From a checkpoint of a small mixture-of-experts model trained on Wikipedia: a variant of Muon for the experts, 562M tokens.
Below are experts of layer 4 (counted from 0) of a mixture-of-experts language model. Rows are named router (the router's row for the expert) and show model dimensions 128-191. Each number is 128 + 32 x the weight over its row's rms, rounded and kept within 0 to 255.
After each expert's rows: "gets" lists some tokens that make up at least twice as much of what it gets as of all text. This comes from a sample of Wikipedia text that the model never trained on. Tokens count by the router's weight.

# expert 62
router [169 102  84 160 150 135 126  95 116  70 134  84 113 156  88  80 106 212 139 146 152 140  89 166  80  91  82 149 165 100  69 115 140 135  79 116 118 159 144 134 150 140 118  97 148 179 106  86 117 140 174 119 126 142 116 193 128 129 137 154 154 216  68 127]
gets: "'s", " the", " of the", " of", "ing", " in the"

# expert 22
router [152 122 157  70  94 148 164 185 157 170 170 188 137 150 143 140 111 108 144 123  97 133  78  51  91  76 113 163 129 102 209 104  82  99 110 170 144 113 120 145 114 143 137  92 155 125 139 145 176  97 122 128 134 156  99 161  81 114 127 111  42 124  95 162]
gets: "\n\n", "\n", "==", "===", " ==", "."

# expert 4
router [183 174 149 112 107 101 119 111 138 108  63 101 140 125 133 109 155 119 126 117 152 150 198 101 177 111 179  75  72  74 110 143 174 144 140 100 122  87 169 127 110 149 146 113  91 100 173 111 115 117  78  89 144 160 119 142 141 182  94  92  58 159 122 125]
gets: " | ", "0", "3", "4", "2", "5"

# expert 55
router [116 179 143 129  62 140 146  57 115 149  97  57 137 100 158 130 111 171 154 100 167 148 149 124 164 171 184 131 112  76 104 108 116 107  89 141  80 109 142 120 115 137 125  95 139 100  77 193 139 112 106  77 139 165 120 107 121 179 121 148 125 129 149 125]
gets: "o", "i", "an", "a", "on", "as"

# expert 10
router [110  90 100 156 156  91 162 137 126 145 117  75 133  97 166 117 111 159 133 179 157 124  71 119  87 158  81 129 157 148  60 163 155  77  99  94 140 161 164 128 123 165 128 103 146 109 151  96 146 115 124 161 167 134 154 189 170 126 166 157  93 141 146 126]
gets: " of", " of the", " for", " of S", " of F", "ation"

# expert 36
router [192  74 109 116 102 157 114 163 121  92 167 115 131 215 105 137 117 169 104 121 107  98  69 157  56  81  65 151 152 141 124 102 188 147  97 132 139 142 111 143 213 110 145  80 143 135 142  92 130 128 131 142 104  93 115 143  93 118 132 113 130 170  97 148]
gets: " to", " of", " in", " of the", " in the", " for"

# expert 47
router [176 170 141 120 122 105 177 137 148 148 153 123 175 170 105 148 124 117 161 145  92 173 162 141 129 135 196  77 126  86 181  95 101  83 112 124  85  78  90 139 135 153 120 141 110 160 164 134 113 124 119 160 180 147  78 147 152 128  86 148 151 113 116 142]
gets: "\n", "| ", "\n\n", "|", ":", "."

# expert 23
router [113 107 172 103 189 153 162 121 128 124  98 131  81  94  88 121  98 134 155 164 146 151 156 133 139  82  95 104 128 154  97 179 147 158 119 116  94 154 148 163  90 100  99 121 153 202 149 124  96 125 182 185  94 141 163  61 195 114 103 129 149  75 162 130]
gets: "er", "ame", "ate", "es", "ier", "ary"

# expert 12
router [141 181 106 124 144 123 142 149 142  99  96 154 103 104  92 106 117 155 119  73 126 150 110 160 103 124 110 168 138 162 140  82 177 134  99 152 135 156 159 105 142 110 136 117  44  77 155 125 112 123 115 154 111 108 102 139 107 162 121 107 116 161 162 120]
gets: ",", " and", ", and", " one", " two", ", the"

# expert 17
router [176 124 117 142 129  92 101  99 163 118 118  76 185 137 107  90 160  88 113 104 164 146 184 131 143  89 111 110 142 123 172 128 158  81 182 140 161 118 125 112 143 101 122 101 106  69 182  97  98 124  64  92 159 171 128 129  95 148  84  86  87 185 166 154]
gets: " | ", "; ", "0", "% | ", ".", " ("

# expert 28
router [104 124 101  50  59 132 135 130 118 165 138 112  90 151 128  90 107 151 122  88 146 163  97 149  99  83 116 131 162 154 150 115 161 104 116 116 156 113 119 125 132 176 175 157  96  80 146 166 140 119  95 139 151 157  58 160 158 139 155 112 127 184 132 106]
gets: ",", ", the", "),", "s,", ", a", "a,"

# expert 37
router [126 121 100 136  89 184 120  75  66 132 158 155 148 139 103 103 163 159  81 113 128  67 116 119  73  92  99 169 181 117 134 172 136 126 149 169 123 219 132 100 168  79 102 144 127 130 170  71 102 134 123 109 168 107 112 100 157 136 133  84 132 182  59  98]
gets: " was", " is", " were", " are", " had", " is a"

# expert 53
router [129 115  94 194 141 133 166  41 111 125  98  74 155 139 168 141 116 147 103 151 140  64 163 184 195 183 148 116  77 150 128 106  78 157 113 133 147 109 125 127 114 157  78 113 131  69 147 140 147  86 106  51 120 105 114  86 131 136  94 117 168 129 118 120]
gets: "en", "us", "n", "ia", "a", "an"

# expert 42
router [139 110 155 110 119 144 177 162 160 132 157 123  79 118 149 125 101 152 109 123 142  91 100 106 123  87 137 112 119  94 180  74 151  91  96 204  82 155 118 190 108 175 159  98 118  96  78 131 111 114  46 114 129 121 103 165 108  65 144 118  87 112  84 134]
gets: "\n\n", ".", "\"", "\n", "\".", "s."

# expert 19
router [148 120  84 147 139 174 159 194 154 140  69 154 163 102 151 116 154 113 145  89  89  89  81 126 138  77  84  82 114 216  79 160 182  87 173 165 106 184  95 132 127 155 145 101  83  87 150  92 135  91  94 133 141 128 115 120  77 165 132 125 116 206 164 128]
gets: ", ", " ", "1", " in ", "2", ": "

# expert 15
router [122 158 122 111 116 131 185 150 128 102 114 187 104 124  86 137  95 130 126 120 108 144  99 103 130  41  84 133 162 130 102  97 142 104 159 133  96 105  87 122 123 165 181 142  52 127 174 149 126 183 167 154 129 139  88  98  89 139 158 162 124 159  86 118]
gets: " The", " He", " I", " A", " In", " She"

# expert 33
router [149 136 139 164 120 109 108  55 118 133 186 138 145 112 122  89 104 111 117 125 121  89 163 158 132  99 190 123 109 125 213 106 121 114 187 105 120 112 113 154 133 139 147 129 166  88 140 111 113 143 149 166 139 146 170 113 133 161  78 107  74  69 100 162]
gets: "}", ")", " m", "\\", "$", " km"

# expert 20
router [ 95 178  84 129 137 167 118 200 153 137 141 134 139 103  98 157 123 155 178 128 153 172 116 153 146 120  73  99 115  87 161  89 125  98 144 127 175 100 114  92 138 163 118 136 138 149 108 142 117 108 138 128 139 183  91 159 133 141 168 118 182 107 130 120]
gets: "2", "\n", "| ", "1", ".", " |"

# expert 5
router [171 144 186  81 154 128 125  90 156 145 151 145 193  91 110  92 153  98 105  77 137 153 181 111 146 146 151 126 130 115 189 112 153 152 169 130  71 100 146 103 115 111 120 151  96  55 178 116 192  97 103  82 179 133  61 202 139 165  77 125 126 131 155 135]
gets: "\n", "′", "°", "″N ", "°N ", "-"

# expert 44
router [140 194 114 141 103 155 163  88 146  94 128  95 148 100 145 131 123 119 117  67 123 179 176 145 212  69 140 115  78  85 124 132 149 143 121  75  98 102 144  86 126 180 154 131 153 101 110 146  97  79 123 109 162 120  70 160 132 194 105 134 111 162 154 108]
gets: "1", "2", "4", "3", "5", "-"

# expert 32
router [141 101 131 119 107 142 147 131 116 124 168 114 110 211 168 151 125 145 147 111 143 153  68 120 132 150 144  83  68 110 108  94 100  95 161  83 140 116 118 103 137 180 180 131 127 169 129 186 192 100 102  75 141 145  72 167 161 120 177 133 141 148 113 137]
gets: " |", ")", " (", ":", "\"", ";"

# expert 14
router [195 112 104  79  61 131 163 189 152 119 112 170 122 137 156 128 120 144 108 168 147 179 143 124 178  83  98  96  71 140 160 126  74 115  89 122 164 120 182 103 133 107 156 160 126 138 172 108 145 135 109  99 146 160  80 112 113 168 166 132  58 171  78 116]
gets: " |", " | ", " |  |", ") |", ") | ", "; "

# expert 31
router [101 187 101 170  87 203 135 113 119 130  71 175 149  59 146 121  93 109 121 116  90 135 117 130 180 170  92 121 107 173 128 140  88 101 132 144 153  83 120  78 126 147 148 121 119 153  80 132  65 101 112 145 199  83 131  82  83 174 145 152 144 187 108  95]
gets: "ay", " March ", " May ", " January ", " June ", " August "

# expert 39
router [163 187  68 162 155  93 127 168 181 134 101 187 190 108 157 117 146 126 111 122 141 193 192 184 168  97 174 109 108 119 120 116  86  88 149 109 155  86 122 133 140 102 119 112 139 166 145 165 102 107 129 134 103 157 118 153 130 114 102 166  87 150 147 146]
gets: " |", " (", ") |", ") | ", " | ", "0"

# expert 58
router [152 109 169  84 139 160  87 166 121 118  64 146 130 136 107 133 108 104 129 100 122 142 133  92  66  86 114 115 151 115 173 110 137  76 132 134 162 116 124 154 133 119 155  91 106  87 113 154  89 106 125 178 135 125 138 110 130 154 183 131  82  79 154 134]
gets: ".", ", and", ", but", "s.", ").", " but"

# expert 35
router [141 162 104 164 126 147 177  75 110 109 124 147 127 107 135 180 138 143  98 109 160 168 141 166 179 130 118 107 122 106 155 124 127 131  86 107 130  67 116 144 154 156 182 142 107  93 118 139 116 105  85 190 180 114  80 156 162 213 145 163 155 191 110 104]
gets: " |", " |  |", ",", "; ", " (", " |  |  |"

# expert 61
router [148  78  82 107 166 155  97 116  79  91 144  35  97 203 134 111 128 171  74 198 117 100  94 126  99  95 114 132 141 205  70 159 131 167 123 118 123 158 141 169 174 122 105 104 119 189 106 150  75 163 128 141  81  86 125 155 121 158 113 122 167 119  80 127]
gets: " to", " with", " the", "ed", " for", "ing"

# expert 34
router [146 144 100 143 117 128  59  95 119  80 189 125 135 152  33 144 113 114 139 104 160 173 133 172 131 119 130 122 115  76 148 121 174 117 167 167 166 130  95 131 184 114 169 122 104  64 143  91 128 105 112 166 110 124  83 138 123 150 152 134 139 140 190 104]
gets: "–", "-", " and", "/", " to ", " or"

# expert 18
router [120  68 172  64  98 173 147 136 130 158 136 149 161  70 100 111  86 117 156 126  99 115 135 164 127  88  67 127 131 108 166 135 148 149 137 113 105 102 150 116 135  89 102 148 141 138 168 110 169 122 173  96 186 119 108 152 106 116 154 135 130 104 123 145]
gets: "The", "\n\n", "-", ")", "=", "A"

# expert 45
router [104 158 119 125 167 164 160 166 168  98  66 190 158  72 133 103 125 124 118 121 153 108 147 156  95  64  54 111 134 108  92 174 178 135 156 139  93 118 136 135 107 154 130 101  67  72 111  80 137 135 130 178 149 151 158 163 106 125 194 167 126 157 171 134]
gets: "1", "2", "3", "0", "4", "6"

# expert 51
router [125 119 122 169 163 162 131  98 152  79 135  74 117 108 153 144 100 132 138 140 124  96 129 106 148 168 145 111  81 121  86 121  92  73 149  99 111 127  65  75 118 151 157 107  82 127  94 184 106 100 172 161 137  92 132 112 143 144 159 180 164 134 132 112]
gets: " H", " B", " G", " K", " S", " C"

# expert 63
router [170  80 101 141 149 146  72 115 105 132 102 154 149 192  68 128 122 211  82  79 147 114 117 151  58 105 134 202 119 115 144 107 158 185 100 157 154 147 103 166 184 137 133 103 113 161 197  56  81 189 151 110  93 121 135 120 117 136 140  73 133 146 112 117]
gets: " a", " as", " the", " that", "ly", " more"

# expert 25
router [155 150 159 139 118  77 158 173 146 190 116 138 151 105 127 104 152  70 151 145 121 184 165  77 108 185 145 103 122  80 125 155 187 177 133 119 173  97 139 136 107  84 118 162 108 165 196  87 104 131 150 126 150 142 164 103 199 126 111  74 126 164 157 165]
gets: "\n", " |  |  | ", "|", " election", "|  |", " |  | "

# expert 46
router [153 147 130 101 128 176 160 190 130 138 133 165 134 128 157 126  95 117 176 135 118 139 158  99 130  92 122 110 192  75 131  90 114 113 126 124 103 116 135 128 128  80 120 122 112 116 188 157 100 103 180 139 130 148 146 107 185  94 152 176  96  65 126 113]
gets: "M", "C", "B", "P", "S", "T"

# expert 11
router [108 118 127  46 123 165 132 184 127 174 153 157 113 208  98 122 121 115 132 157  76 130 110 110 123 108  86 166 106 132 168 127 140 133 108 102 106 124 147 135 143 112 148 155 137 194 155 142 227 100 160  56 115 117  67 143 114 109 148 125 151  95 145 136]
gets: "\n", "-", ":", "| ", "|", "- "